{
  "d_model": 256,
  "n_experts": 128,
  "experts_per_token": 2,
  "normalize_top_k": true,
  "routed_scale": 1.0,
  "balance_loss": 0.000167,
  "vocab_size": 2589,
  "tie_embeddings": "early",
  "seq_len": 2048,
  "train_tokens": 641300000,
  "dataset": "wikipedia_en"
}
Below are experts of layer 6 (counted from 0) of a mixture-of-experts language model. Rows are named router (the router's row for the expert), gate (a neuron's input weights, with its number), up (a neuron's input weights, with its number) and show model dimensions 0-255. Each number is 128 + 24 x the weight over its row's rms, rounded and kept within 0 to 255.
Before each expert's rows: a language model's description of what the expert responds to; "mostly gets" lists some tokens that are sent to it at least half of the time. This comes from a sample of Wikipedia text that the model never trained on.

# expert 49
Description: Suffix er/ers
mostly gets: "inn", "er", "ill", " player", "ers", " sup"
router [133 120 145 103 182 152 115 121  97 121 144 106 145 138 116 142  82 128 136 152 152 125 150 144 186 149 129 121 134 131 144 135 112 112 125 136 140 145 119 168 149 120 152 163 143 156 107 132 111 123 114 147 164 139 131 131 123 108 146 142 152 159 170 130 192 162 103 113 110 126 162 145 187 126 135 104 147 126 151 138 117 144 139 168 123 129 127 154 124 106 122 111 110 133 138 153 139 107 153 120  90  90 122 175 117 141 168 128 115 152 127 152 125 125 118 117 134 177 115 156 139 101  87 114  96 125 136 132  99 148 134 166 176 128 104 128 141 121 103 102 146 113 110 146 116 138 100 121 178 131 103 115 120 137 153 107 121 133 107  88 102 163 114 135 142 109 142  90 130 118 132 185 145 104  78 114 108  73 156  94 129  76 184 111 109 132 132 134 135 120 121 138 118 115 143  97 222 122 130 135  74 101 152 141 158 101 153 147 114 100 141 102 116  70 150 117 163 146 158  78 166 145  89 151 104 128 113 116 121 176 142 134 127 156 122 132 148 102 131 121 144 140  91 134 137 115 144 147 150  95 102 109 124 128 150  96]
gate0 [129  97 112 152 172 126 147 162 133  99 107 145 129 156 154 185  94 126 129 125 132 139 128 117 155 148 140  99 133  76 150 136 125 152 167 161  76 176 101 127 161 138 129  92 160 151 106 165  94 111  96 139 123 146 100 150 170 123 112 146 136 156 122 125 134 115 118 129 100 141 128 181 148 124 116 168 134 110 130 137 103 145 167 133 142  87 113 158 134 130 144 123 130 100 141 132 114  83  77 161 146 103 144 153 104 114 159 103 114 131 108 132 154 108 139 174 112 149 138 125 160 127 144 115 161 147 165 171 156 133 160 124 126 157 130 141 162 108  93 174  96 134 112 152 142  74 134 138 119 114 141 139 112 141 107  95 144 159 155 158 141 119 120 144 110 134  96 102 108 137  98 103 107 116 120 131  77 135 184 128 120 114 107 139 122 124 111 114 157  95 132 119 116  99 129 141 109 146 146  91 121 172 145 121 133  58 167  97 115 137 121 145 152 172 142 126 142 141 128 163 131 137 133 147 137 152 132 101  77 151  89 121 133 123 113 119 116 149 125 100 193  74  80 162 118 126 119 103 133 128 119 118 127 143  93 127]
up0 [143 125 113 149 145 105 103 138 155 129 102 115 141 123 114 108 100 127 177 139  92 127 113 159 122 151 121 124 147 130 119 133 121 111 137 182 136  85 171 141 112 154 139 101  81 109 108 164 147 132 124  97 103 101 181 117 123 137 123  94 146 100 130 130 119 147 141 109 144 127 154 171 136 143 168 141 103 141  93 167 125 115 108 119 134 107 128 147 149  88 117 137 138 109 154  72 122 134 160 122 126 140  66 129 106 104 147 105 121 106 157 123 126 120 147 146 120 149 140 152 112 168 125 155 129 101 103 105 117 118 150 125 113 116  70 128 109 123 112 144 170 120 178 120  70 136 150  92 161 186  81 157 141 107 148 152 133 114 114  90 128 120 151 140 136  98 176  77 159 138 158 144 162 128  98 142 168  87  94 189 133 127 137 138 170 151 140 133 128 122 126  76 141 122 138 164 153 124 123 153  99 116 124 109 125 109 119 120  77 129 130 104 131 144 134 146  88 125 141 142 138 122 119 181 130 166 108 169 125 137 103 114  87 123 120  76 144  90 140 105 133  78 111 138 136 125 145 149 146 113 138 134 145  92 139 140]

# expert 29
Description: Past-tense verb endings
mostly gets: "ed", "ued", "ired", "aged", "ected", "ered"
router [132  70 100 125 123 139  85  71 116  93 138 116 117 132  90 140 100 128 171 116 126 121 129 148 115 155 121 104 160 157 130 143 152 116 120  98 149 151 112 144 145 164 145 148 107 147 113 119 116 122  95 143 136 187 157 165 121 125 138 147 147 136 153 112 127 179 110 123 117 153 183 128 174 160 164 107 158 122 145 101 140 148 116 128 140 122 117 161 116 143  96 138 153 121  97 142 115  78 146 134 105 127 112 132 123 122 128 128 150 141 143 120 138 124  75 142 134 140 117 167 123  98  89 122 119 124 142 131  81  97 133 162 143  63 118 102 138 119  65 152 141 111 184 140 158 162 100 102 146 141  89 118 109 172 128 133 157 112  86 109  80 124 126 130 114  70 133  68 124 148 111 133 116 127 117 128 130 130  99  91 147  99 113 119 129 101 134 177 145 137 109 163 106  90 153 138 119 117 137 174 113 116 129 126 134  97 138 132 157 145 121 138 136  87 113 155 134 117 129 128 151 137 131 105 156 123  98 106 132 167 123 119 134 172 107 149 165 104 163 167 161 107 107 161 143 129 133 135 143 126 106 110 151 112 122  67]
gate0 [146  97 126 104 148 137  97  92 162 130 108 113 110 135 100 144 147 107 106 118 150  94 126 173 135 161 147 182 104 155 119 137 119 115  99 146  81 107 125 126 108 154  93  91 121 101 128 104 167 124 157 177 128 161 119 123 123 148 144 155 108 184  93  96 125  84 117  97 151 141 118 159  93 138 149 116 150 125  84 141 151 126 136 112 148 133  87 117 152 149 152 157 140 140  95 141 102 112 136 122 118 125 120 123 108 126 131 132 132 131 110 116 132 141 143 160 135 143 112 175 141 135 132 120 116 106 124 127 113 124 109 139 134 184  87 122 120 157 156 146 148 119 145 145 124 130  90 131 105 103 119 102 104  99 130 131 148 113 162  92 168 161 137 137 148 128 135 153 143 160 120 133 125 193 164 153 195 115 135 116 126  83 110  87 134 131 142 143 140 114 178 102 161  38 104 135  95 142  98  99 106 114 139 156 100 113 119 151 156  97  87 141 103 136 119 185 166 120 116 167 125 106 130 127 120 113 144 165 123 144 143 162 141 149 162 140 118  95  87 156 162 122 151 126 128 112 146 112 152 128 138 136 127 124  85 122]
up0 [160 129 127 128 154 157 111 118 158 162 166 101  78 121 104 128  98 122 121 134 111 111 128 155 123 149 122 185 154  97 101 116 126 125 144 129 100 165 115 120 109 168 171 122 117 141 110 145 139 153 108 132 124 106 115  98 101  67  75 126 138  87 167 163 140 136 127 149 123 112  95 119 151 144 133 141 105  93 106 126 115 113 102 163 167 124 115  75 154 116 125 126 149 135 108 126 150 117  99 162 107 122 138 149 151 118  96 172 144 149 104 140  83 124 129 123 134 106 119 141 131 104 146 158 124 132 160 115 134 145 123 120 146 105 157 111 142 166 116 146 130 115 102 113 110 141 125 129 152 142 106 112 117 110 112 112 149  92 159 168 152  94 181 125 167 113 169 180 159 129 113 125 109 155 137 140 169 154 139  71 143 133 133 156 136  99 184 112  94 133 114 124 159  88 129 166 136 138 113 160 139 130 137 126 139 141 117 145 127 138 155 149 151 126 144 171 146 104 153 129 120 125 137 107  80  81 108 125 122 141 166 154 105 130 135  44 165 135 146 157 127 103  97 131 142 108 132 140  73 147 134  83  91 100 132 124]

# expert 57
Description: Opening parentheses, b/c
mostly gets: " (", "(", " (1", "c", " (2", "b"
router [123 102 147 111 153 152 114 111  85  86 143 135 182 164 104 135 118 141 137 117 143  73 155 161 156 101 120 115 144 132 107 172 120 158 173 118 112 170 104 119 116 135 177 161 108 143 112 127 125 148 127 120 131 159 116 115 122 129 174 127 165 132 176 124 119 134 126 127  78 130 124 120 148 133 152 128 121 107 153  96 120 134 118 119 126 144 127 144 101 140 131 131 107 106 139 137 112 117 131 169 130 139 146  67  99  70 130 112 135 137 147 142 122 129 101 133  95 100 116 142 144 151  97 104  84  89 159 171  83 133 102 153 126 109 151  92 138 161 128 131 157 114 127 162  91 129  77 146 120 104 120 142 113 148 122 143 132 165 133 108  98 164 140 136  99  83 129 116 134 164 121 138 130  99 116 129 100  74 143  97 143 124 152 170 160  91 125 141 163 113  77 146  97  89 118 110 123 127 176 134 136 129 104 144 142 142 180 162 165 141 104 145 137 117 144 137 161 137 161 122 132 131 134 104 116 140  95 117 127 184 145 128 171 188 161 134 143 148 154 156 130 126 109 132 162 110 170 129 141 135 108 131 147 145 152  89]
gate0 [ 99 141 138 127  67 124 127 128 102 140 151 109 125 137 124 122 100 126 133 104 134 126 117 128 128  77 123 163 142 105 143 178 123 126 100 147 107 117 107 150 166 137 135 167 106 113 127 123 131  98 197 171 151 153 145 128 155 135  67 157 117 135 137  77 119 134 108 129 121 135 165 129 121  91  68 110 145 136 150 158  77 144 121 144 140  99 149 136  96 134 107 141 149  99 139 134 170  93 113  84 168 169 126 159 128 136 164 116  98 147 126 108 161 137  88 129 151 136 145 118 148 142 139 114 105 101 122 103 160  93 159 103 145 108 133 158 136 138 143 155 143 118 105 131 128 117 130 115 111 114 136 116 151 151  92 141 121 120 151 108  99  95 114 103 136 150 136 113 128 109 106 118 124  79 132 139 131 174 123 181  87  88 109 116 127 125 133 109 102 110 142 117 138 132 162 139 159 140 160 170 101 142 133 113 129  83 115 137 159 199 110 152 148 106 103 128 113 155 156 116 123 143 133 117 110 129 110 106 141 113 128  91 135 154 157 115 102 168 134 175 111 179 117  70 139 121 160 174 121 150 148 162  99 159 149 143]
up0 [186 106 152 154 124 163 110 108  92 119 168 156 141 105 138 117 130 137 156 135 126 141 111 147 125 106 132 128 110 100 165 115 157 106 121 101 175  90 176 109  95 121 112  93 126 137 142 153 157 169 131 105 128 144 133 146 117 117 102 107 174 135 148 142 155 157 140 143 156 130  89 108 135 177 133 121 139 124 101 111 133 155 110 112 153 133 169  82 130 147 143 121  95 151 129 116  89 107 121 161  82 122 141 118 179 119 133 147 166 117 151 133 120 115 147 117  96 126 130 169 148 118 133 131 157 112  91 123 124 154 120 151 143  82 105  99 153  97 141 116 113 129 187 153 131  93  93 128 137 108 115 116 101 146 123 125 123 145 111 121 136 146 137 146  75 146 103 129 120 102  93 152 122 157 131 157 133 106 148 102 109 163 107 133 167 139 150 132 120 144 126 180 173 125  76 136 136 101 116 132 128  93 137 113 123 161 105 119 130  96 144 140  88 152 105 145 153 126  69 164 139 106 151 135 118 151 149 159 115 101 146 167  97 143 124 111 156 131 130 121 169 125 106 114 126 137  89  59  74  98  98  84 146 105 114 118]

# expert 48
Description: Decimal digits and fragments
mostly gets: "qu", ".5", ".6", ".9", ".1", ".2"
router [132 105 140 116 168 140 105 146  99 106 158 120 130 129 120 172  78 156 133 109 143  97 172 152 130 166 126 113 154 129 139 106  99 104 137 177 145 150 153 150 148 148 129 116 125 110 115 136 153 113 135 113 147 143 129 132  81 106 107 162 127 129 152 122 132 140 166 133 119 142 105 131 151 169 128  96 147 100 145  92 122 140 141  92 141 127 109 134 123 107 125  97 136  92 103 162 131 126 128 181 148 122  80 108 133  89 153 131 114 156 135  80 119 106 122 163 147 151 113 149 135 113 116 124 115  79 115 137  63 138 143 113 163  84 152 105 154 135 118 142 144 113 139 118  96 123 135 107 136 121 107 163 133 161 167 188 162 137 119  78 114 142 117 110 145 111 110 128 100 120 140 131  95 160 150 132 101 112 117 114 128 119 152 138 124 145 127 183  98  78 113 151 103 135 157 137 157 129 200 153 128 143  89 162 118 211 154 154 148 142 151 127 152  98 113 145 119 140 157 104 167 139 123 157 137 132 113 104 156 151 143 145 144 135 133 200 120 141 150 149 151 113 121 141 180 126 132 122 149 116 117 127 141 103 141  87]
gate0 [157 157  81 133  86 117 155 138 132 150 133 145 137 140 118 145 111 148 142  97 144 178 129 110 153 171 126 113 113 142 139  94 131 114 119 105 120 118 150 120  93 125 158 104 129 121 200  99 125 151 118 148 117 138 163 117 147 103  86 141  88 191 109 119 125  98 158 115 112  84 132 113 153 168 131 122 152 126 107 118 150 101 128 147  90 122 119 141 116 129 125  78 126 164 116 113 107 147 124 155  99 106  97 106 131  92 149 128 125  96 108 167 163 129 126 126 134 146 136 112 162 139 153 132 148 132 173 142 125 166 124 116 178  90  78 134 126 128 100 111  92  72 128 174 147  95 142 144 101 120 105 137 131 108  86 135 108 145 199 110 132 120 137 133 108 136 118  76 119 121 127 104 134 134 122  96 128 146 114 112 127 133 153 170 128 122 150  67 103 122 119 141  92 102 163 117 148 141 139 108 122  91 126 105 123 135 140 156 144 125 141 137 166 158  90 110 151 106 134 135 174 162 140 107 131 157  96 122 155 106 110 119 113 134 105  93 169 126 120 187  96 147 105 160 130 127  88  98 127 108 115 149 143 117 172 122]
up0 [144 116 146 123 182 126 114 114 113  67 150 114 125 116  90 130 160 111 139 130  59 127 135 127 103 115 125 129 126 130 172 125 127 140 147 112 150 140 169 142 119 140 125 134  60 116 124 137 116 114 114 100 107 140 151 112 142 117 156 109 150 163 138 120  84 158 170 165 125  97 112 143 173 139  90 126 115 101 191 114 177 148 157 121 129 166  90 115 134 127 109 115 113 118 113 176  77  99 114  93  72 100 131 154 117 138 147 114 148 120 136 121 128 107 135 119  94 134 110 128  90 152 146 151 117 124 126 129 138 107 106  89 136 156 148 119 147 111 116 170 142 107 138 109 148  95 195 134 127 127 128 121 128 138 130 146 114 123 137 109 146 155 136 161  93  98 107 137 109 151 116 188 141  73 132 101 150 136 132 146 107 100 112  82 140 140 125  84  84 133 137  76 160  94  89 133  91 120 127 112  96 101 153 162 115  96 128 135 123 138 134  99 135 116 134  94 127 106 163 130 143 148 114 107 124 109 134 129 143  93 141  98 114 186 146 137 124 142 139 144 129 156 149 108  79 136 125 126 143 109 166 137 127 111  82 115]

# expert 8
Description: V and name starts
mostly gets: " V", " Le", " Mar", " Gu", " X", " Total"
router [ 92  95 106 107 173 155 121 127  91 123 135 110 147 142 104 121 130 115 136 128 170 153 169 170 126 159 142 115 155 122 133 170 100 122 143 161 172 125 138 112 163 147 125 130 154 158 130 126 157 137 143 175 143 133 108 102 127 130 107 135 151 151 133  76 141 168 130 125  95 157 132 157 143 134 120 102 141  99 190 123 135 147 130 120 141 133 112 163 123 137  80 143  77 111 120 151 121 117 148  98 107  62 127 141 143 135 117  90 117 142 109 180 136 111 121 152  87 100 169 150 145  72  97 117 114 128 153 103 120 143 140 176 146 117 106 113 136 145 115 162 142 141 166 108  78 125 105 137 146 133 139 156 121 147 150 137 150 162  99 109 106 164 105 121  98 118 124 101 107 157 155 131 135 147 103 129 102 138 128 112 144 110 140 148 161 140 152 123 178 117 117 114 120 131 116 107 160 139 130 179 107 115  97 152 166 181 145 133 126 124 139 118 146 120  88 111 157 109 148 107 137 143 155 156 145 113  85  73 134 151 125  74 124 152 128 185 147 116 135 145 171 125 107 138 169 150 130 148 143 127 121  88 133  93 130 105]
gate0 [143 116 134 106 117 155 133 179 151 165 125  94  81  98 142  92 109 127 125 144 135 121 164 147 124 136 155 134 181 120 106 108 108 134 140 142 126 110 132 124 125 123 149 134 113 125 120 107 148 161 170 128 114 159  86 152 132 135 123 139  95 122 192 102 109 142 140 144 132 151 116 154 152 150 123 114 124 151 147 168 141 145 114 142 105 130 144 127 136  96 112 148 113  85 145 107 130  60 161 125 117 140 128 131 154 105 142  74 148 112 132  80 138 127 169 137  81 148 115 118 113 110 118 111 143 133  98 138 110 145 150 113 164 155 118 115 116 139  97 129 123 106 146  95  96 153 194 116 131 118 134 132 146 153 127 136 115 110 163  92 105 133 161 125  95 105 132 173 142 156 148 129 154 126  98 111 193 120 115 158 119 127 110 130 105  88 104 148  95 118  85 144 123  94 132  85 125 111 139 163  47 122  76 122 151 139 128 136 154 100 110 117 121 138  87  85 129 100 151 122 115 117 151 117 106 138 122 118 156 130 130  98 116 139 151 158 160 106 179 132 156 107 158 182 112 149 117 123 121 144 122 141 184 170 115 150]
up0 [153 143 133 145 104 116 134 162 129 112 125 112 133 125 125 143 154 152 102 147 173 130 106 128 127 121  93 104 117 140 135 149 108 169 119 128 148 141 110 147 158 106 155 114 101 143 110 133 144 106 131 166 121 104 149 131 106 206 134 165 154 165 162 124 120 127 196 131 117 119  99 131 151 121 131 140 132 113 118  99 139 125 100 134 185 120 110 160 172 128 145 140 154 158 105 155 175 127  91 129 161  84 117 129 140 142 114 186 116 102 130 149 129 112 120 146 130 100 120 122 141 124 126 114 153  99  91 142 165 152 151 136 113  79 143 112 119 136 134 129 143 142  99 183 133 111 101 130 149 118 158 132  99 120 116  73 102 135 137  82 145 126 131 124 149 105 132 125  82 114 149 126 104 163 171 136 112 168 157  54 101 115 153 128 175 175 145 114 117 115 117 143 119 100 106  87 139 110 155 105 100 148 109 101 126 161 120  84 133 105  60 121 152 179 130 121 119 126 102 114 103 100 100 171  83 146 107 139 131 131 116 116 128 123 152  94  87 134  98 117 153 156 136 114 136 127 148 170 103 140 141 155 133 112 131 120]

# expert 42
Description: Suffix ing
mostly gets: "ling", "ing", "acing", "inning", "ering", "iving"
router [156 115 113  95 139 159 123 135 108 108 141 106 160 151 105 153 103 176 127 144 115  99 171 115 143 183 113 116 155 131 112 138 112  92 122 119 116 184 119 134 155 128 118 184 139 147 130 140 127 130 124 149 193 206 149 137 125 131 131 149 129 154 155 120 143 168 126 116 135 145 122 153 156 138 135  96 136 118 147  76  99 151 130 135 140 173 111 126 127 145 139 156 138 123 112 130 135  95 154 137 115 118  88 124  78  99 171 108 113 166 154 105  97 101 116 131 124 140 131 169 115 121  74 114 105 150 137 182  86 110  93 151 116 107  77  90 139 105  97 176 113 120 156 139 112 148 108 114 125 124 139 137 110 128 155 153 158 143 110 107  99 147 111 100 107 109 121 122 121 136  92 114 143  87 102 139 124 136 138  98 129 117 134 125 167 133 134 146 165  79 144 137  97 117 123 112 150 130 125 165 139 109 107 123 151 150 142 151 116 100 137  92 112  88 111 173 153 135 168 113 124 151 137 154  93 153  79 118 145 180 150  97 133 168 127 119 132 106 138 158 156 147 123 128 125 140 111 158 130 175 117  94 128 151 139  92]
gate0 [125 136 118 138 168 130 143 119 102 111 135 118 105 104 163 122 132  92 117 143 147  80 128 104 133 167 144 142 136 155 129 148  98 125 124 137 128 167 102 199 149 162 116 161 168 115 121 106 176 118  95 122 124 103 118 128 116 123 114 139 108 154 174 158 194 118 136 137 128 117 173 138 148 144 116 164 133 128 124 135 109 131 154 147 151 138 120 127 165 151 145 155 155 110 116 175 147 109 106 131 132 105 166 173 114 144 165 121  95 172 152 126 144 121 114 127  86 148  82 105  80 139  90 128 129 111 166 132 137  88 102 172 117 121 134 115 121 130 115 128 159 114 109 115 125 151  80 127 123 106 115 158 108 148 200 115 126 132 117  79 137 120 133 161 119 165 141 123 136 107 166 108 119 123 137  95  86 118 116 136 121  99 136 167 113 141 138 154 103 154 123 116 115 136 115  84 121 160 147 105  98  92 140 124 114 149 113 122  98 113 133 102 115 138 132  95 105 162 140 149 103 128 140 128  75 121 101 136 182 164 123 137 123 128 172 146 123  98 173 151 130 118 149 162 125  67 160 157 136 147 148  81 103 120 142 131]
up0 [100 160 172 159 134 134 129 129 128 136  94 138  65 139 123 103 143  82 117 131 122  95 107 151 145 162 125 117 169 127 119 154  87  92 102 108 156 143 130 156 161 170 170 126 115 105 108 142 143 168 133 101 173 107 104 111 142  93 118  76 157 130  86 135 119 130 136 131 135 129 184 142 109 142 158  98 138 142 142 122 122 106 141 116 167 162 140 140 186 144 135 142 126 103  92  92 153 116 146 150 172 109 156 120 124 108 140 106 131 131 143 126 120 136 143 134 104  85 142 114 136 134 141 184 115 105 103  92 124 106 154 125 106 113 120 120 139 107 152  92 109 162  99 116 160 152  92 142  90 133 109 115 161 142 176 105  95  98  75 111 131 143  72 113 144 126 129 134  88 117 106 138 115 144 146 144  61  96  62 130 129 121 107 143 124 137 140 103 136 129 158 102  66 136 131 113 139 115 138 120 144 143 155 108 121 147 146 135 173 136 125 145 101 112 155 144 147 159 157 150 143 100 134 119 122 123 164 125 147 125 156  76 154 111 164 133 112 131 120 155 117 151 117 156 123 136 122 142 129 146 114 139 167  91 117 105]

# expert 14
Description: Plural suffix s
mostly gets: " years", "s", " (202", "els", "ches", " (200"
router [145 104 128 103 147 183  98 135 117  72 155  94 158 173  94 130 113 161 117 131 136 115 147 139 136 168 142 135 153 177 121 132 114 156 160 194 137 152  90 118 135 139 104 167 126 124  90  92 133 149 127 129 171 158 130 156 103 134 117 120 154 163 187 128 111 152 112 133  75 149 132 119 176 139 149  99 164 109 134  76 128 159 145 118 129 106  96 169 129  84 123 127 123 122 113 129 125 119 147 150 107 122  97 157 133 102 140 111 147 164 148 125 126 146 112 119 105 111 106 156 161 114  89  86 125 146 133 137 106  89 115 152 186  74 113 130 141 127 112 151 119 119 117 121 119 165 127 110 138 120 107 181  99 167 128 166 156 147 112 141 123 160 113 112 129 114 114 132 116 123 154 149 125 115 130 155 134  55 107  75 126 105 158 134 155 125 126 148 145 102 130 134 121 119 156 106 139 133 112 170 108 117 134 128 130 144 176 123 102 102 115 153 118  77 137 176 137 127 133  93 149 116 160 166 107 127 124 132 164 119 164  92 131 177  99 114 137 127 148 141 149 150 138 138 154 147 128 129 124 145 112 119 155 136 147 122]
gate0 [121 124 137 142 135 101 128 145 135 101  85  92 121 117 120 133 106 109 116 162 134 111 147 141  90 140 153 129 104 100 136 129 123 138 116 140 126 109  97 117 125 117 150 121 144 149 128 194  98 163 137 103 170 100 130 143 115 155 129 107 140  91 150  82 120 149 172 126 142 134 144 149 122  92 125 130 121 116  98 113 143 165  90 138 146  73 109 104 146 113 159  95 127 189 107 106 124  74 142 116 122 136 107 127 144 119 103 122 137 109 132 138 150 157 110  99  71 170  73 119 149 137 147 110 165 119 109 141  60 131 143 146 129 163 115 173 156  84  94 106 176 140 138 125 157 118 138  77 176 122  84 132 169 118 102 151 153  79 117 171 145  99 150  85  87 136 136 111 116 126 138  91 151 140 111 135 159  93 169 126 133 108 120 151 180 117 135 114 158 104 132 106 145 117 115 120 125 113 127 100  89 135 107 114 160 145 158 155 116 102 174 129 106 130 148 148  90 157 133  91 123 137 129 114 149 176 109 112 123 129 128 152 148 100 154 122 167 145 150 138 130 113 154 121 121 149 120 108 119 142 111 141 152 113 123 115]
up0 [149 157 122 146 144 152 112  83 154 137 163 130 189 135 107 101 116 136 172 113  92 124 103 184  87 128 147 137 146 140 125 102 123 137  93 140 107 123  92  94 120 130 108  85 122 143  95 117 132 133 109 132 141  94 113 145 112 114 118 147 139 181 140 143 130 109 133 137 160 148 156 122 124 162 108 121  78 147 140 123 152 135  86 133 113 100 142 160  90 172 170 129  86  98 120 159 103 131 133 109 102 149  95 141 124 117 119 103 153  98 126 124 148 103 131 144 136 150  97 137 119 161 174 137 118 157 123 125 137 132 152 104 160 167 116  71 118 149 141 137  97 141 105  97 194 154 129 134 105 120 150 107 157 135 114 136 169 112 124 103 138 148 105 144 107 110  79 124 107 107 129 106 132 135 114  87 137 123 191  83 174 160 113 168 122  97 142 138 142 142 131 125 136  74  80 144 154 151 102 113 104 151 130 112 103 127 164 131 128  97 115 152 142 111 111 148 136 151 182 121 165 115  95 123 123 106 107 139 154 127 142 147 125 163 139 141 122 107 121 154 126  87 124 117 116 154 133 149 159 109 129 149 137  59 138 147]

# expert 34
Description: Commas after words
mostly gets: "ers,", "an,", "as,", "a,", "ia,", "ed,"
router [112  77 112  91 127 142 125 116  22 112 131 105 132 143  94 148  85 174 145 126 162  78 141 133 127 156 120 130 125 148 147 144 146 111 159 140 147 151 131 188 132 127 123 128 106 149 109 135 151 132 163 144 152 115 110  96 147 108 142 146 151 124 126  96 143 116 153 129 113 119 149 138 155 105 179 138 148  84 140  92 105 152 112 136 127 142 119 122 117 119 113 116 127 139 119 141 100 116 123 110 156 124 127 101 127 135 136  42 130 135 122 119 125 128 117 130 120 119 123 152 137 127  92 110 129  91 150 156 122 140 103 129 167  93 111 102 153 116 113 133 172 111 142 152 101 164 118 106 114 129 116 111  82 136 114 151 129 134 120 105 130 109 109 105 118 130 132 127 128 150 153 170 121 110 122 147  95  84 157 129 112  78 148 140 145 145 161 150 158 123 143 129  88  83 121 103 171 123 155 112 121 134 106  88 172 145 141 128 132 114 145 135  92 125 129 128 144 118 142  68 142 162 162 137 137 144 126  73 178 176 133 111 171 135  85 158 139 158 156 117 151 101  95 128 120 143 118 155 131 120 141 141 184 105 130  81]
gate1 [161 129 118 134 139 129 145 111 114 151 141 126 158 136 115 155 177 121 127  99 126 115 154 112 143 157 146 175 127 184 143 105 112  90  87 133 171  89  95 131  97 147 172 149 103 103 103 119  79 143 121 159 129 157 180 133 100 137 124 132 127 139 107 138 129 102 135  80 103  77 141 131 121 102 149 118 155 100 125 119  90 118 159 146 142 128 111 112 100  86 132 129 135 143  75 107 144 132 105 136 129 134 130 127  98 164  91 114 106  99 130 147 136 125 140  84 170 117 118 150 162 132 165 155 118 110 103 161 154 126 104 132  92 167 105  93 122 114  98 113 136 125 117 127 118 121 140  92 113  75 103 134  97 155  90 151 165 127 126 139 161 134 138 136 150 160 116 115  75 115 128 126 117 114 153 136 146 138 163 119 112 135 157 135 160 111 122 127 109 167 127 121 101 111 151 121 163 140 105  84 141 121 174  98 121 143 116 112 120  86  84  68 131 120 138 123 145  77 138 145 121 129 138 142  98 134 155  87 124 160 107 181 149 110  74 104 143 168 163 162  98 124 119 158 127 126  79 133 130 108 115 112 109 129 139 139]
up1 [ 98 128 117 118 119 178 150  79 129 154 159 134 161 140 101 106 109 115 107  74 111  77 124 125  99 143 154 118 191 140 110 105 108 124 158 104 107 131 177 122 116 157 148 108 165 102  99  75 115 127  84 105 142 111 147 135 131  81 164 127 127 142  90 136 128 134 133 109 113 136 117 151 135  93 155 162 138 116 125 140  87 113 134 152 127 115 122 138 153 133 102 119 110 145 146 122 106 103 122 113 136 140 101 138 164 124 145 140 140 107 127 152 121 199 162 103 138 107 100 137 110 118 138 175 121 149 121  81 106 104  99 134 137 112 136 113 132 151 137 139  75 159 114 170 166 122 162 162 103 128 145 118 155  95  96 126 126  95 151 147 101 130 112  97  95 101 137 133 130 119 128  70 169 153 104 103 133 111 102 162 140 135  70 115  95 111 134 116 151  83 105 111 140 141 137 156 140 100 132 126 130 145 134 141 138 137 164 158  96 136 155 152 146 130 160  98 125 118 101 124  89 145 140 118 125 139 114 182  91 172 146  68 135 135 131 109 117 122 128 162 115 109 124 127 158 133 107 142 175 118 134 123  99 155 148  98]